{"routed_scale": 1.0, "norm_place": "pre", "attn_scale": 0.0884, "beta1": 0.9, "lr_head": 0.0118, "decay_fraction": 0.678, "doc_mask": false}
Below are experts of layer 4 (counted from 0) of a mixture-of-experts language model. Rows are named router (the router's row for the expert), up (a neuron's input weights, with its number), down (a neuron's output weights, with its number) and show model dimensions 0-255. Each number is 500 + 50 x the weight over its row's rms, rounded and kept within 0 to 999. Numbers have three digits each.
After each expert's rows: "gets" lists some tokens that make up at least twice as much of what it gets as of all text. This comes from a sample of Wikipedia text that the model never trained on. Tokens count by the router's weight.

# expert 52
router:516536430507402520487445463568545510488572401532452498479491475528466552506600438542498544477523548465525472548418482550533471499431454528588572464504480531477520408557500500559534496470550568577402537552494538499562497505427510424516467558577444514483581487491441464463557555446492559540530447497552473411417518538528457445539497591433549494457437486490416513463460517442485454483368533442460484467577636504512455526484451578546433592552588490408537454503542522496467391564488569476545456439477504469541447633387395485543487540564526524520495429595510483532556519512482526397522501524532522548477519489472521457503514488547536448467540521503430454470441542557558461436396601576452516540542510484442418471516459471518558502510524419496499495528531552552413506546627539
up0:471484422451525516429571588522504512485584510548533410557439438471461552380488490545408386447487488597432443452546442466442598487467478509503502485507511542475526503497530571524465532603539597509507464490438520490471419447564529474443442438562589571470505492480369475542482561443606584527510519492552462489592470606448638445503566508541497461530520586526448543516513400533470380573459578483464418532537465442463464451490486483490477500593565563509482443508468472468552479496391505517479430469559533493585529534497544559556511547510459554483603499441502510514539421473470523512399504530424553510491562568576421547582499464504476495493503452438532477553514454419456568532471538478511583498474481412539511543510552528538507560463528510461494503492419532509513482473512405
down0:514446502485483503429436428483553496660552409473557528564461479488525478506470529527496542452487468453390603529532511512432519463514513504495489487387469472499451498485502453490452549582468559479543466449471580470548672535454456599540565509562520584455465498415521467522510578465492446498431513482407490492503502441513489507461474511523479534462492466475459440421569473541481508544465569484512475556472511610498420502438561479543429456471525586550547450494478477476445576415432524548523493465527468551425538509545447497441679561525465472538493460513499600532554468523593541440558502497561491488476444433478568424545456523569614534438542472535501548451529552493519480530456471380583402501465539476493504549543476454589531554516503381525490459454514447544457611484545538
gets: "\n", "|", ")\n", " |\n", ".\n", "%"

# expert 25
router:557524455495481539537530501456558512524588532465493501495521563405522452545479479501498515569532490497445484512534423496427448471556502488478523553441524471419577457425566512536447530505464685377462462535424507478465408446518497444538567524553503533572536542529479515494518495508443607444567446460588355396494491530546509482454510494412494610553440482494516501413502538464498490508500439541510520531501456542504525463472480539473547519489398472513567546490529456508527568561418451563480457524452566632503467456503455525464509539450533485382417443499461458495492506502536494553489508430468615468497623425516465588461473539364425540482508444555508557604602444560449455429470536583468523488462547481562447424486495479576540503448446551468482475575516471547549560521503498
up0:429440506529421445557505539543508582447547539522479455523592489494515485467486547558608521444543456501540543514509513447457467525478499547509475524519511591394476452584503538531474516622456552522542479397507480502634603459533542474576607511562441519519486574558560407519447518515452483526501502445520482480574537521417499440455398398546550463417550509488436563501537447534403542474566502548593491512505440420528502460365489496452428452472534554598490515531482518538438467652491551508416476451613616505539504464483527522464502419551482596452502447534509473570443484507472401485451551461480491468534491526545535465519452519558462400478417442488555480497509494499441517493439521450477506495531549465501651438513399471507547450449447539510491480501537481533494516495457508
down0:447528548479491505495560506581530440405486534524575572510447552503539462455480585526522462437475616449483483606482497434543428489471510488536455620470391374591452585523425498462546538547569551517483550494509555494583462479570518527555549524500455447468569445486482559574434569417496386535530581516543418477495547408520504638406491526526406443535470486519435442480497497486528527507534556542535507450577484498461579481537472459435496494484488455515517536535581488464567501539437460474503556609398526506483385509466515432597534529514487462545482509527496594568476538491459465504489527487469497577541525431497480476464452471545454489397378510466514473518445503484492448552481425512505571380469538558372537488420524507470508475472464492538459586506520515521510445447549562
gets: "a", "i", "an", "u", "o", "as"

# expert 7
router:499507456484501448509393457513479545544499501494530486511560450607510561483552446497504500544556508489554532583528455588531542457606445526545452487546557539481573480495533524492472559442461425514564576515498404640463476468432517571497547612516516573594430437489547469536475477540513512507496522471450543610446497414457536516495574476482489415461465495485544607524535529494482501576466491540491494493458515475484468433394543405488461497512394475501507470499423551474498551493494487506533579532583546510496439526554519538392525473590569445605541490519517475599455521568487517446495497560493514451479578496474411466448501503461497460472457543520510546462519533525502416487568524432447506440648501484374418513545502415540517531635449562485456512373532431433396479525441519
up2:642439502472474455563440529428470536511532455527519508569541530551484487437555456420571578501496454568485432522524451520555438467503520500483440566513491489492572532535443563572518393572517464479430631546477539558475484458468649487480535502497506526503436502579442459461438527591523545430564601587448461526513438511496431529528536524384483427512506580419524520509443421473462506517505487525567517429436550541487469475541556579484544533577407513449421518590508533553492509530463488475387495505569506485491409546409508469470485462566578496525389511506575421465464497484427450554417521423512480460510581521529482535501506590514522499629458459510521526493584524476451515495527447395419531446543468438455515598493503482511517437547570515564462548455521527440459529485472455
down2:471518539540440444483500436571471481509608557459510474464451555550572511561490477486525475501521501463490661592504558535458561462584488448552513476541483589449496463571524462447568536503454271499429462500472473456550450549559407578505445466498489531563420428489490517513552614455576466525579440542483531494534537496461510528487427510518507551422515450491506510531478531531460544562440597528499549474508406473468561460429475440561481520419425492522563501487510505431480544428544528558533500555452571514483563440518372401485532523483398490597544533534499557507498531522519408476478464488558492530499538597401453492601398482401512486509455509503433475475502515447532432528602528540504474496482488568474459473463488443494519576484486496479562504401512490504590534481441503
gets: ":", "===", ",", " including", " and", " as"

# expert 5
router:485514474398478447474547407498524619494504565456550468437529544576427506390396516509457522538567501522556537478489484396539530455450584476442393510505375453511483596428557421497551456436458422567522501516453460526515494511459521527417475407465508497480497396546453500520501499428493577453468428590502537501610455480584517553569503501406490547496576437415531492480578569443512452515488537551492377462476545536498477524482597507551492502532525523473515517493510587558494528508449464614417585441536511486584453518498559551516431409587477496478480444475479521519547466500530523451553480492547509508614518433450544479499572466515432554545480546412455536471541462485478603488549508531516476454478448444539512461443597529524525435456557526465410511411479543512461500463425533
up1:572476532557498492521511528554374480528531562450467520501491477511529479487442535500546441506405507506506493527510613516474451520477484574463515567411524553496458492468456534545580496513506532470537459518527542467533561378452459485524560565525487576438400501460512517523445557513486533503510508496516507504544555512579378438524502361466517492444351547447472426534508492527538449547465463532515532524485518519455580475551470462546474435435495523482634444524584580494464522421527392505524479470514491554476486534505459512425520522475439496508434487598449495528508390490400536555495471449485562510543513460420576517560496581454615482498432452445587507556419562459508477597476498461541597553378535456488524441464529421516535517410487460464478498611484527488491486676442543
down1:469531531472610481489459392529473517534547455483480506534461477420426450484513462504494534418520585501520466510485465630519441517542561504529562518521554582509527476486568553485442522422521494563502343504470529440463538458495655456453437512614548558480514516591434536502584622530546543431558557454527490453469512633489481502495509458615490537466480548519436530576485416608450510445531466506499619463548520537568471503486473492416419549536562458514448513484551511442404526482475569505527463514527432491471503545504443526446450514526543517417403569476503520479533511552368494470484530529419488532471522447425526522478514560491572484481520523439509539485537515471523538572476487492455451497458346510442423492405528532514482486493413442442473584569567454483492482502551464
gets: "0", "1", "9", "8", "2", "6"

# expert 62
router:500516446444546482506486515407512554503547467451385519469507481591529551455553499535500483521503409468472539501474498525494575503508539581536420454463498494531530603541497526566450400554475506547509489462460526451567442532486491549400456477473502453487520567552560588547542459516491430457520473468426513512456451448641452537543526507464603585463522382515513451388487501447381577472377523508510508452532466552582512503558492500494462457496508528488448512522469492464601544443474508441507537550487542490538461592439483508418577508621555467587456500550418495489457546478517455471646514580500510505540479486494484430505359525601474485489556544462443524516487472553519554508548478441557525487481481492594470451434499608485504468469467382456518541535494465478395526519633558
up0:465467492591505533572409623544467483543502413490516495427512490515524438347414546503507534543563455496520594529494472493569598551428479460520514541566499535514514534507513460566533457451454548505537531539521459517488509518459512500499475468514433487437533441471418449469530587552430455507416547492484427408564562503523432463520516565389586516533500474459476446445452463523490491449549472485579453489433585452522539561513497436498465488511570452481437483441527634474498446560530503532454610536500479433518532515478528437607445527533496473507554451537564569531507356546498481517518568472549512465515540496525414510626478465556398494533560495457423411579393518431525495493417508521508399556476410518472441554479534495498561470470499485475482425521528443391402546535463513
down0:481528464497459495478483470491480495493505489454520499482500507437471494582458509505474444616516465499562551540424468487512514581602564519441473467482537571487594490514601559520462490483495485573516512605505509495517538512442518506455431407532461498520556455465495586514502503507550470384524478367459588491441515472507447563589489525433469475517561480423443491598467476457497500406425604411459504473444594452523512455533490513538484534539526451495384486520454584474433499492536488478495539527496575432501512621442503435546528457514507488637568498510456471429537536526600516429464401479516435399559423448531536530489403555474585466498480502577549559475481507502568525455501477413513549511487484463601521492498468587492478505514431430453486531539495620458464588641561600
gets: " (", "/", " out", " over", " under", " re"

# expert 59
router:485541473554607562492529556427378453471485498546411528524547451582550459422439462433516518555455518492575441469322552527523507532460497516506481568420535556514506469528517429518460404488512633509529552463551547457565576527533476493498480530484589584506486530626600531521452419574470489481572522472444440453410466544541488495519490457493409504489529448565515484479435522539504573524457538532573506528345422557445474472533541538511475598489513457531505447479513510506449477488537513500511498542430483551425459534474403479419538566568465471546412539557471590544537482521512480554559471380511445517541555534510535508488470549560504527566486553544460518534517373454471471566530532481493525498438460466510541531500554367588472532526459438523559448552508516512467570446515462
up1:450520552488517446490455501543414566493454451557509561503491425522545413501434507522473577437522495425455560531542524497511440511521493602492458633496439454495442535475436411567499574486435496471505603448464381495510505523427521503615451487496554490473470429457488517472501490501347487524447556560498424523516562480454673442484484471447505503467434505483534513471554485429397506484528518532539550537540443489497589521505500535450513492474494463538473488481540528571505574610479511563517528558460467524485591389554511483528536478503462537482541551527563452490414483567439513515544457421511486520498491470506578504523561360543546517497587516429576462482406432483439483536466513427469640486466541430572430544421534548564528475521516493385524579495473439542464524442433532
down1:435373543491481526473493579485498546377498470464480480496511514524469488531599542532524430493461419433461482430555429463487527502446526483553566452505543469516418494520515580425423544530475477542535513576563538435470537467487517496561499450538565489563396557425449406504448555469509476560492387531494465408378590418497483530506397516574536487541527436569501477569495493550461560473425484481452517513518527416529601608577528505455444469520427559432444574559508493421490469437491495514528462487551451500480446571627519512496432554497554513534527556510522383477471510498501433496487502475545551474539475479432527523533422534485499468492528511537525519563504540515532578521458584504492518528516532553427464392485456427428557454441520588560574417589526529446640526505512568
gets: " ", " (", "/;", "/)"

# expert 1
router:531462481620508452517544554459510438493485551478448463452465542521542456437519572476489451433462535498475505536423522472505483520474539466509534553542593606519497375609550535511515479504531589618529499568631511384443561424493424462487501566555431512516515527449532465475489482454514540533557510398470446419422498450556443485516494579544506489496522462451452512454454556521531451436497533549507484592457561518482420517493538443459531480507451628519544533505546511446509438483585563483446587430447504510528528600540382577479524604514549503499498581561470578522529519504568521462433495467517477541542528491469403451542442533556467577510471499451630479480507565505513448519538491609596511525518464513457436529462538488577440498504472517573562386547407534447502522572556483
up2:533498469502553456443535522523459609452522512515510483577494540553493493507479397554516491496515502555531534530526497471519521548482472572405499389575468404484420504477466560578549457420517541523482489490499514505567473512515624621508495482559486514426466561448513473481425565467533536531447496550534490525530536636535444390473575504428562561520470533482538596512564475468437456566520514496505482488475513447489509403519513501431438520510559447432468465456537501467424445466455410639440534468472516477489518489489523516544485469510489388485491496389438459496500512490527493481516495500511577439513544552576458545497470443505643427433499374551459460542489525359440426553475509448452449587355423455511489458569462539525535499412580523507453572448516402562469453489485485
down2:515559511458499544458433465623449458491595415439570603545517409523464542502566435503498501473386482644519494508485427558506497644466555487520529475484497536483520479512479519433535563494535546416541463511550536478545411409512482525504556543420555523483464536445436538544486467452497490515444470497439531492617485441443546475560429420489530478520557496614521453443441511520431626480528524540520504489586493529516526519448504490504472549562566531427474537560500519452485449588490544524530514469462448523472639531516518516518465606482533471539618478485515453466612454460493466485551530583466541469491510541565532401471566531522599511424446470503402510529517517447489517512363478505490437445465459504505493504406543556449482544563486513446500498495459423462591411561434478
gets: " ", " In", "In", " On", " Along", " Of"

# expert 46
router:503597527488467491465536523519501503450476470465602504543519574560462596527517454473559566469541554583538518471520508473502529476448420490527499539477551481449534416392497431567448415499401516487453408532428487484428525448462529434448518530555594485596481557478565608479465545538497468530433501485497481498428521521494567533510443483394548460471479426546564460395475501434472521517568493521537505557587543561461558425536546495452420567567456513531529533469483512566471534461474489484578438404387556501504464286517532522461499469439571512486463543550459519531521532518486549527447474514516558496515515584456444529519490454561430558424498531540484534489502461553585397472484544557557464478521515410561525475553432492578527499510434455500556522480493451383648466500494444
up0:472584511563556458512450394532427514454501590496542636429473432509470516507447504452448457493409563464459652565483440544536501536465608443466475434481461462495559440486475517510528466523482495519498503525509550462531521521518613516455513491539488547436535512512542449450525532528461459537469479542503481520506469448491516485448581509533468438483494508450473646507464435492573479455502571435519430488454543511550511441555527508540494578430588518481525546397566433537530500447545458527536509621445561553417484532471544524543570515518450494415489482423444564520527540482532488499475565472543435504481492490476454523582512465523570482498452542562524395470505511410462416465425553493561465564455537436530372502498502361442502458359589480537545504489392510523486580495380454
down0:528448479495557537556442446519525509498327492522531487478383567509569412476459498462429529452478574518406467582518500549588467506493549538511413428431513482473561446503515476495405453569513519475529445480492501479492565452553504542468593521531521503483584477560479499563461496483425515450521535512550547469448578426403473519505466488576514465521525435484443515468478426523511459539503522412438598483389502499455533444420490567518575516473528450486635455588488524573509498579562439461576538527366477435537507476492550506592521514464536522453514507515520550429476554469479499538491488554570508534510462384519482486510504525502438490580476479660566410486555536488540611516494449514477467492599551488590474473458510557489562429554505444501426439608499505517495457586443501
gets: ")", "\"", "er", "en", "a", "et"

# expert 12
router:561455450569400524420516535541556496506517432562548478501549505419525500512488445506521592415526508539480569529508480459539426413461510504530485517510580478500515386582513534445488472493476511604518505460485607530453533518432476538525435512521556513556487445535458471523431573497571487496539527459547532489511559539596585455453528495552384445538524428501394554388451540575453532503536567457443530434532488451562522482544490535512597503541562368491596435484511573458584580463449479506487506478457610448404441393535466467491580452444459492546465588490477471497489554403602416455512517584533555480506505506458510484504530485442576527406496460420523535452460538441486579450435538482513434541534505495510445520549358509517528496419488495463610501497485502441523514490521543
up1:566467548455674454436511461488451526476537550576512420584529511561470562473536487414552570538456494516458446557512507398498456484525472522506524528518493590602464471544398483462537498517545470590552514503501427515575540541471488512415421490549503517500387478492451447486529502540455439518597430519430452563470452501473498569534462560343472519479506495463572460512539539494491491535535420475430565563492460510532479481589541493444593473504502529524558427509558586525468478504483468561547591526455506484384486480483452511574572551436547447505484467458507477480521444489449441475465523464473527509358489557549517481486514541558401399486483478573519537532497471412470471465493435512592536531420527562398540523499471582627459486386495564480467499524545424491520490455498418
down1:533505586439473470507461497556523477603479470546519484492446551454462592452509491450567550524500617484529479564474498519504493555545495528531507445440409497551501498470440422433464532559502483559531506516490428514518502364480603481530414480498556464422489466576420545443488519564413515559561404535510556563534498351485491602509447485507520544516498441526442558564447503518423632597540465546491427556538527586557497462451482531523465519526421452496572470516498440468464491476524533483495499497546535507512574428442448393536537542399504542486551591458492555443482479504591472511442448546550557465440541555475564470542584429495504513448569520403551524523439432443461525461563488499510410548525469526474602607468441601507503452529424469501394451474487447430488545495516502
gets: " ", " made", " won", " mi", " set", " ft"

# expert 3
router:477531541525417471417511491586524585425663522429511555456565529427595569482544489590548496562467517463549506409499462464490530476495514475470386556466403438461505558480515475449424456465512496375477470534441495518439566505470469466550545502498482514504557554517476463516534537522423457408470504577506537533517553499525506450549508559409472540481441534635566464479602481548530550512452522479494438527405424551540532596496491431519443482485450496515513505475513501531536588454405483578540559570417533481525473556480514503525524435465427481491488523488589542537488470470522544424563628393541448510561455510513494433463527493431547554540535469525477457466451439502428382514597527523451431446574620501576497477467536472474469504472471512564490490447593455536511537450437452
up0:483459550491482546498503556447526501487531532576471498464439494600473481556520600509467527634396490456491479468440492514365439590469527432538443501457509419473530507573457571480528406468425565599489478511499419595487490461540541483480583512557485545515511502542489525475498474559467481456494450573385504498471545485451575484479442443493446511561485563539517575590507538536486514460681520514513445567433470547396461419547461523505460535497496488527413633542487495499516472451425493470442491532490537518553470402435456478457440542495543416416385460478493481471538428497486451482496519472524469497498366515583404620457520419480541464471460443490472597543523461473544452434482467560477498540470493473510560533513509480589567508501518522541490418486582544533431452459455546
down0:433459466419528454510460504416438538456476466528632534508450532467413431453374442558443478450426491440506543531573477498573436470513548536600478472528559467425429507506486550582523522457528440512478530504545584474492505424473515473475530422498496518464459520553504579481522473518498516489475405529491457568518530433546476552446576468637560484545538452444442438461479540477442590486573569490540511549471559460521438500437478521494486435495535481564463468528617521540473423510568595567501415429573458458384529411478487463522489493568536527508588517490470454526461566501462512585486497510530541479568558521492475430551518518539413551448475520441431528585567572505561520506459579412571486554498468521546503520599481446527560466458502512459428565558337501574510470493557482
gets: ".", " |", ").", "ia", " .", "us"

# expert 27
router:480506436463465487451517581484586521467572502509542490486443474526438517439470570513544493426462482477509492540441510423446517440591476537571353517424506519491482595439469617493493476466515469435517485416416622657542452473446473532506502533468493514601464436518558359529569477421473496546506531473550578468525552517489545493569476518552514519452434443421528452451488625456515522555417445456518626530488471510567421551541604536566463464519500455494455483534408503502467601487530504482470465494505488505560558525485499495568497567583614456504571575538487461538518519394451509555503534523517409499484500463484538485537547561612488456532532472453498433477540491482463543428441526485407490482490572512486452477541497560564451460480520446486567570493486509509518519357494463
up0:457488621487472492551525384477506459486479417542525506545509446456498536537458499487495497544439456593361493516480504454523544520532575385490485489426576428500427460452477547538428494489538575533573552536591521456513506439537547560520476478481424534567515489411590414487516525430444468551518439511476431486453459515538495451489482480535416520469505554510559500441524388468571535518516551433500537517458456577547560426503468535457472628496527563431461559545461523572508474453490543548459482569449463482501597509472476476484416573451485531382489412473540559472443503449527517575517464423456507458551602543529485540504527504558536495545576562520581476466523578516432443580554538404561448443589406438421480504531435494445477467468423504454596402442481446553482541498495509
down0:364460523408503456570516545495533499448482505586423468461471474484434531502552507470543505519550413536474507445574622557446420447535559450530425495518533518464478577480455535513460467488522384484522556556511563475426419520508494581519486455484511567502540405459494554544460364452469532482509470476476512450460521521559558534512521470490549486427533469521433561419454460391423403590443490538473450446556544613592471504487483464558572469542513458538491660409423521525506506534562482458544542549515505410431517565514538549436527400448498464620526438374572539486502517516531464455420503532458484544476543527503530491520489456490490468488479514529504521387525522475472452555513509496514580474549467500578514583495467527511416517485508459504572516529593509595502447491432594
gets: " to", "′", " would", "0", " will", " did"

# expert 11
router:561502467450513445487393531490509519540607455515563555498583532515504456508459594556485480480513578477468545530515519592433575542493540463495478482540506481486483606595496476509544595395408427569615505401460412433486442464510562497534478585472459552511396504430481450539514482485467518535595581459477547510517523548518510563532468489536422407432474416488569544489520502540548520524463567526529537452319500470521566554606547562492560444502649498471376464475496494475561618481527501551521518503515480452542575472535470430560514561367503542470493492455505515516525488553479520446516553449548497505517577405528511539534448462579463534545505485411470498458527515496544559521486564493543472487619471524508478494496551566526528490567519535472510473561472439479576502423470528
up0:525529486584468471535422490471480541444483371528521451456560484491480555442423443554479443541526468525503545490419409451560478570455517548484481432434568573509505542515556447517524416535488492549520476507508503470501522541513402430513451485481574450493569530543474506534585450538519569508418507367461408499527486398448491469540574424525528503535502470436464357529424392406574549575546560513478469448531488503546509526540557490503443483446577505507497511526527593609459485659482503488527529490502471521455520529460515507552477469525560533619550574481394536513543530532572514510495546452497437436487505527525482474492573534558441489511574598513557400597422490478462504415501426512459477475501501433449618528433524476502429545544480548505512568358523486527502454513479483
down0:468564535570503498467620468580475462587456534463466462589612471479520514566463472483453561549418523499495459551446437444540463555563476426450522534565391509470534465512558459501467553562521541354428565503612518458606577577476513409442564458504575453471568560434519475491480492454573525507489552481498480494470475508488436412578493501505548496596561438444430386453453549495598481467434425503464416533565535513436560465474497436428514517565413511481445447525556556469458497479444484506512579468561525532468516453391450447619461493565471504472442455532513499484566601550558520514506535502420438422534478485570556444508533509587489542493474491496534517507621583456477498570489485550477518488441457414501526487537495513474475443548560446459483480516511538503464447549532478
gets: " of", " for", " to", " in", " from", " with"

# expert 63
router:515482557527515500557509471529521485516485449549487459534481561574500521536511480556572511481506519480421526489356553490484496517408486483467572538489626518502483641466491532466528507469554420561433502501559565521568498486575468422525505543558435471457546528531489551435514445585492557422447484543495439592479472508521518533448484516514560578454505754527592554512594484625507476518628527522450490554357496548403432424417394598475460513510514517481571482507463577463524575430516512518475450538490454529542483490511391497480547506525529499457511505560458551508504432464460488577471421497532492526490526547571481531516522552541538453527449492546539463485508527501528482572523502500566508505430411560515530526488477520534408527496486558512574529418532475461378477480476504
up3:479492425483537499497565532539463467443474502523565444504503467534489475461503473469503516638403505518579495396476611376548558449487488531480505480504459459632500495461479544405538477470405525579514488520488441468557460488532536462562424483571425633451598571522410472533516456407567530491440487496498458516462469494499471551446514527467533479470504495517496469617525505429424488513534566534514533470506556531408480503524462558580474506520489447515559458517535411457533502498537474521470461424568527516508627446540508506564486492458452552525520553506400511552446618470551481579550435415486435476423501427462505609465518580455536505463477471516523467463519524500482491476479556503644578499557502489509485539453492500443469403448535393552533563495573420543582479613525582
down3:499416477565491510469499488461469474507560489537472595474520516491500538545544466462422574511456473564517512488478461539501531494526469525463459517534543507514489445458517480487469497569461346370494480534429544488542446514531497525539596540419494495580492454433495452417459538478513470496499471446442478501507554473523558523525455420522561536231520553512551564534472513487509525495537439505495602541537430513526588557483437516426506480446492544466504515594517499495448648535497511520478555523442481516572498497536504518585547550413531484431529435522497421462537430416441549578556537582507517501527527580547560573485434535400528503458508467488480523504449488539426459474597481573484409491386587449497419510422503501569507595451532552510467594483509406536461440471505486
gets: ",", ".", "),", "\",", ").", "\"."

# expert 51
router:386445505503480502472431553445535358525545466420488434524474543426499497465538536472480475511600513515508424499558556527473445466593521544491463464430527490453531464469448437530462542388438474456365510442445443514445516455523535645418494501467416527537588488504487608582400535458479472566529528580571474490493567536458449525544465483611585517471464504479597466482473497545474498488525518543448491544541508554457490490452524513494544511455510547555544512491435474556597498474558581469508413599495530480436542526454541545420516444420505440513513584554580527526538522553512517499572460482582449432516478535549537576488446437455572478466539439428462517497562479438475635531578571386528491491546515469462444573523515563470509419498446512520455500534433504572575512517466525
up0:566528510517574591502590440466478551596510474557483450595574457562509405417433501571547406591543499551555501496459567435517511467510441488422433509443576431544507468504560478539466532525585514547454490487555561489563536487519498411468442518451537452486454414462552483486465556485455552517537434456545479446417474529488488418454512566457486510487579496465548464458453431543454560533578472568470528590518381569459521381575481503464509502488521553544441518485518433551441460535446441529474592477538487498540551482634445477467514580522572461448529600501513494390484463551498465482496481494449481618523484478543477498485503447438498471505425499574528374547432456509518511505496544477558425467502423490422506496554426497538408510431520470546476496416490451559573608505480570
down0:472496484449510520420455489494443427616537444509470553589521506529478419569543491480477401548499598409505423532456576525545407509508502496495534574522567544575541525447545563462496583542489440620432503590480524531469556495495524403531501475580425485445646432454416523527591581487501535530641444473475501515479474500519543477524514510469575551450479512489485508452513490558577569448416491549519567529493574547523476515460456568428467414508581473579427409539425424480355532451459535547491528575508540549543474509438427511538546531431496504503468487500453520471415431496543584482507428548490501427574511473500527546443524449554532464509472546519456484441473482506499436458563479387530477493471457583503524587524452501489451444474586474523435508457465450472462544522491572
gets: " at", " –", " -", " —", " V", " after"

# expert 30
router:514488506515537486495512559490505401557453510573530452498493444609533554439489549492550449625520455447486422535372609464417504465521503497465489629541523430448503505425505527440509438500527407635469554485477414606542433486553456421523499567549564504529475455385472566535475415435492554507388528476632492480505457439542532492542526426522526541485442552445553461514473522417483512489540542463502513425448536452510502422402481641541529509505604542542546414535487447436412492526592511535478526532527508530552593541481439573532481550604508443399556401495533555454502480466511450524507528513541517515516514537552481505473496506497495497481442528508470534475499441548539510548421499482474467533579500473417500520468498415508458481508449470508531492459534456461632536563550498
up1:570503501537482457492408526478544547492464506590512508457442571405482434448540401562492626500579566487478479531577369470503484476509490479480534504421505454511404551427530467461523418489510510577491480465450520496479458421467518550407504490499395495431498448505552417463491507548459452425519488526477452487563519517505543531509540581456563527532494421442571553529548499508472559583663507544503466551525420560435549486569430468366450468532512537485485542592520528521468539531510564469478542467470440476477535500563464491500501521483534505505508517440503497440477449525433472484455399528489595537493548486565464478473432512550431377428575494433476459568508484494503519367496516530501600479471549423434453509381507496607481572442486498511591558566379508472539523521547458
down1:500502572481548519541468553528558559456472698471497503517578501490508539440484469567527450485547521428468541442559464506499496432505417436512475471566433539436542560498467387492467523528482534422421562566485541483453531524549474482574496421420571446417491552421527430485534434440572472477492499489572495412557458448444428482572402474519498475460554544483419486478557442469462471556450452584600491453424552463538466553524610573389480498494449520476457471465487474478582545426451451556575459540563551513496481518415548468568409495537474516510492536554545418501548671529488507517487459520410468466475570419423550491511481537478541579523526468542530471478462522486534515502545540545574475488554520472509453436495600569517435416479567468477520493449510535530547551525476577
gets: " and", " that", " which", " had", " has", " but"

# expert 41
router:466448482442504472484454505533533483520564515595525455457464500532567514525598506509482445540406532508483515563439544491433508526500517511567508511482503493468534562473510478573444529483527449557488559414484645508445478463523457592413456542467497591512429496355549526521489500539453456485573440517412563572489499475489542530473579430493492627484453560501604526518502446377485580501509473496572521554412493527489474540486547607544453504469617536542374454472494515490573508583423534508536596525480415452530472548513438506431525508495555450509478409492470554571516469522567512457572402433501495484478358479526579502447500399458510438496498543455545512523447401477498404497581479439508519492523522469507512514571417501528538466594523473503564444445584581549471440527517478
up2:466529496504494607685486418445537558578522409442549452510576449533523547573442465673473518515469512477517553551618477497507448506506449434397550480545560472535467515470476556512554535510495493520386571486621533499532509348479578414499508459532497504551451529515545566467520376497372498474483420473506435507522476525450538519438476623415532456501479497559484544414447449470480496450494526548537479535497475492424512529479519476519546536463537542521493480511603498557518525496492406512417445463615426527436465466496469420456471464486494542485466518517547517456469491570447418461536502422512445554569430495538520516488500462566521510489489541457510511463512489515449469579514473525468483459489475469498494473462548509636558529484471524492511427604599473436487502543529417
down2:602512478540525453398470501510470398524494590457492527519556469518451545459434553538484486507490478454552466587514572555424474526540412442527545506490552550454529556544474410546521475421553381654558501465451469450454439528457540532582438490501546548455505480466540451560567496524472506502444559545536577491492533520498489445484501475518592464456553404406505474494455555435586504531513488530429481473482564429518451480471534453444454404502526472488493465368569466419527536532592534611537478481545562521531519488453490440466486535523535438444550566356555560488515531406527564475494518484581533542563469372497474463469499486465463466480549565592509596470592480415542604432496526447432562491535517435515482510505488534437466454474510429561503526542497535481443470401530517
gets: " |\n", " by", " with", "\n", ")\n", " began"

# expert 10
router:574559533514524427533493456496495450540390503469484480397488513514562568434500519553559559546500461517441506487495536344394498504415548499598551519587510560569492450531463398452588484496500463593495459544572441445558490512452463483507539539499600424523550473406522523505572400458518429406525574476490495514555454374503550481459543478541519582515503419483584385529501481412553544483523532505480438505444551505505485519561506434480452458487517519566568437425548466498392460478620545461461468519528510518588474529470490503514512483543501582536622478466541525475518518484442505500492501444521557512583566531477476476453482430589458420559558541564422494468534551503549444451514494554463443424500539458399487524448525369439527529535494466538496455463495512591485500509568474
up0:491492518501455544554448488526539460502531585594496479492513442458488461493507470453557465559441503549472568434442433485465628500483482490452464495553565510466542473556449540460398453540501482511501521474547473539505506538553522510442454514432555476447532535487548465501573517444500629586441508636480497379490541502519529520450513627506601489493504580592498586471488501518530449529532593592481520571435438467503451517525433434541423592605527509403518513481429588403493448567514445416455522419439505457523500578504560559492368475520493535441499525513444549408465565461531505533519532517535461501444570539517456518524477517511567482436523438465531494521539501485413508492515449543621441548523395525595499517530478494528461454550452583519495521546522546452372542457385495
down0:538398432455553560445440540577538487567554488491470505483505504463502517449582483501522541431566412500518481560484447413483554501467414578478522442448515547506519373579561537462505487480509532562506442622545518494482589476584562434616462425562460506414565561519596560513498521595461487444495539410566457595477499459541448526565522450418471487496479487500529553547430582490465522513400523465566558523549519470527426579437473539515454496465567552454511472547628477400420455512569478435494431500488546527477537517459544535512449505456504509544483505465510505435482561440472499565512439467512539516479513404506479506396501458379551504513539477500518470553499439600551533545508481382531418481476602517518516482497560542501394506496439501451438440419514488476484511561449585
gets: " \"", " he", " He", " it", " It", " she"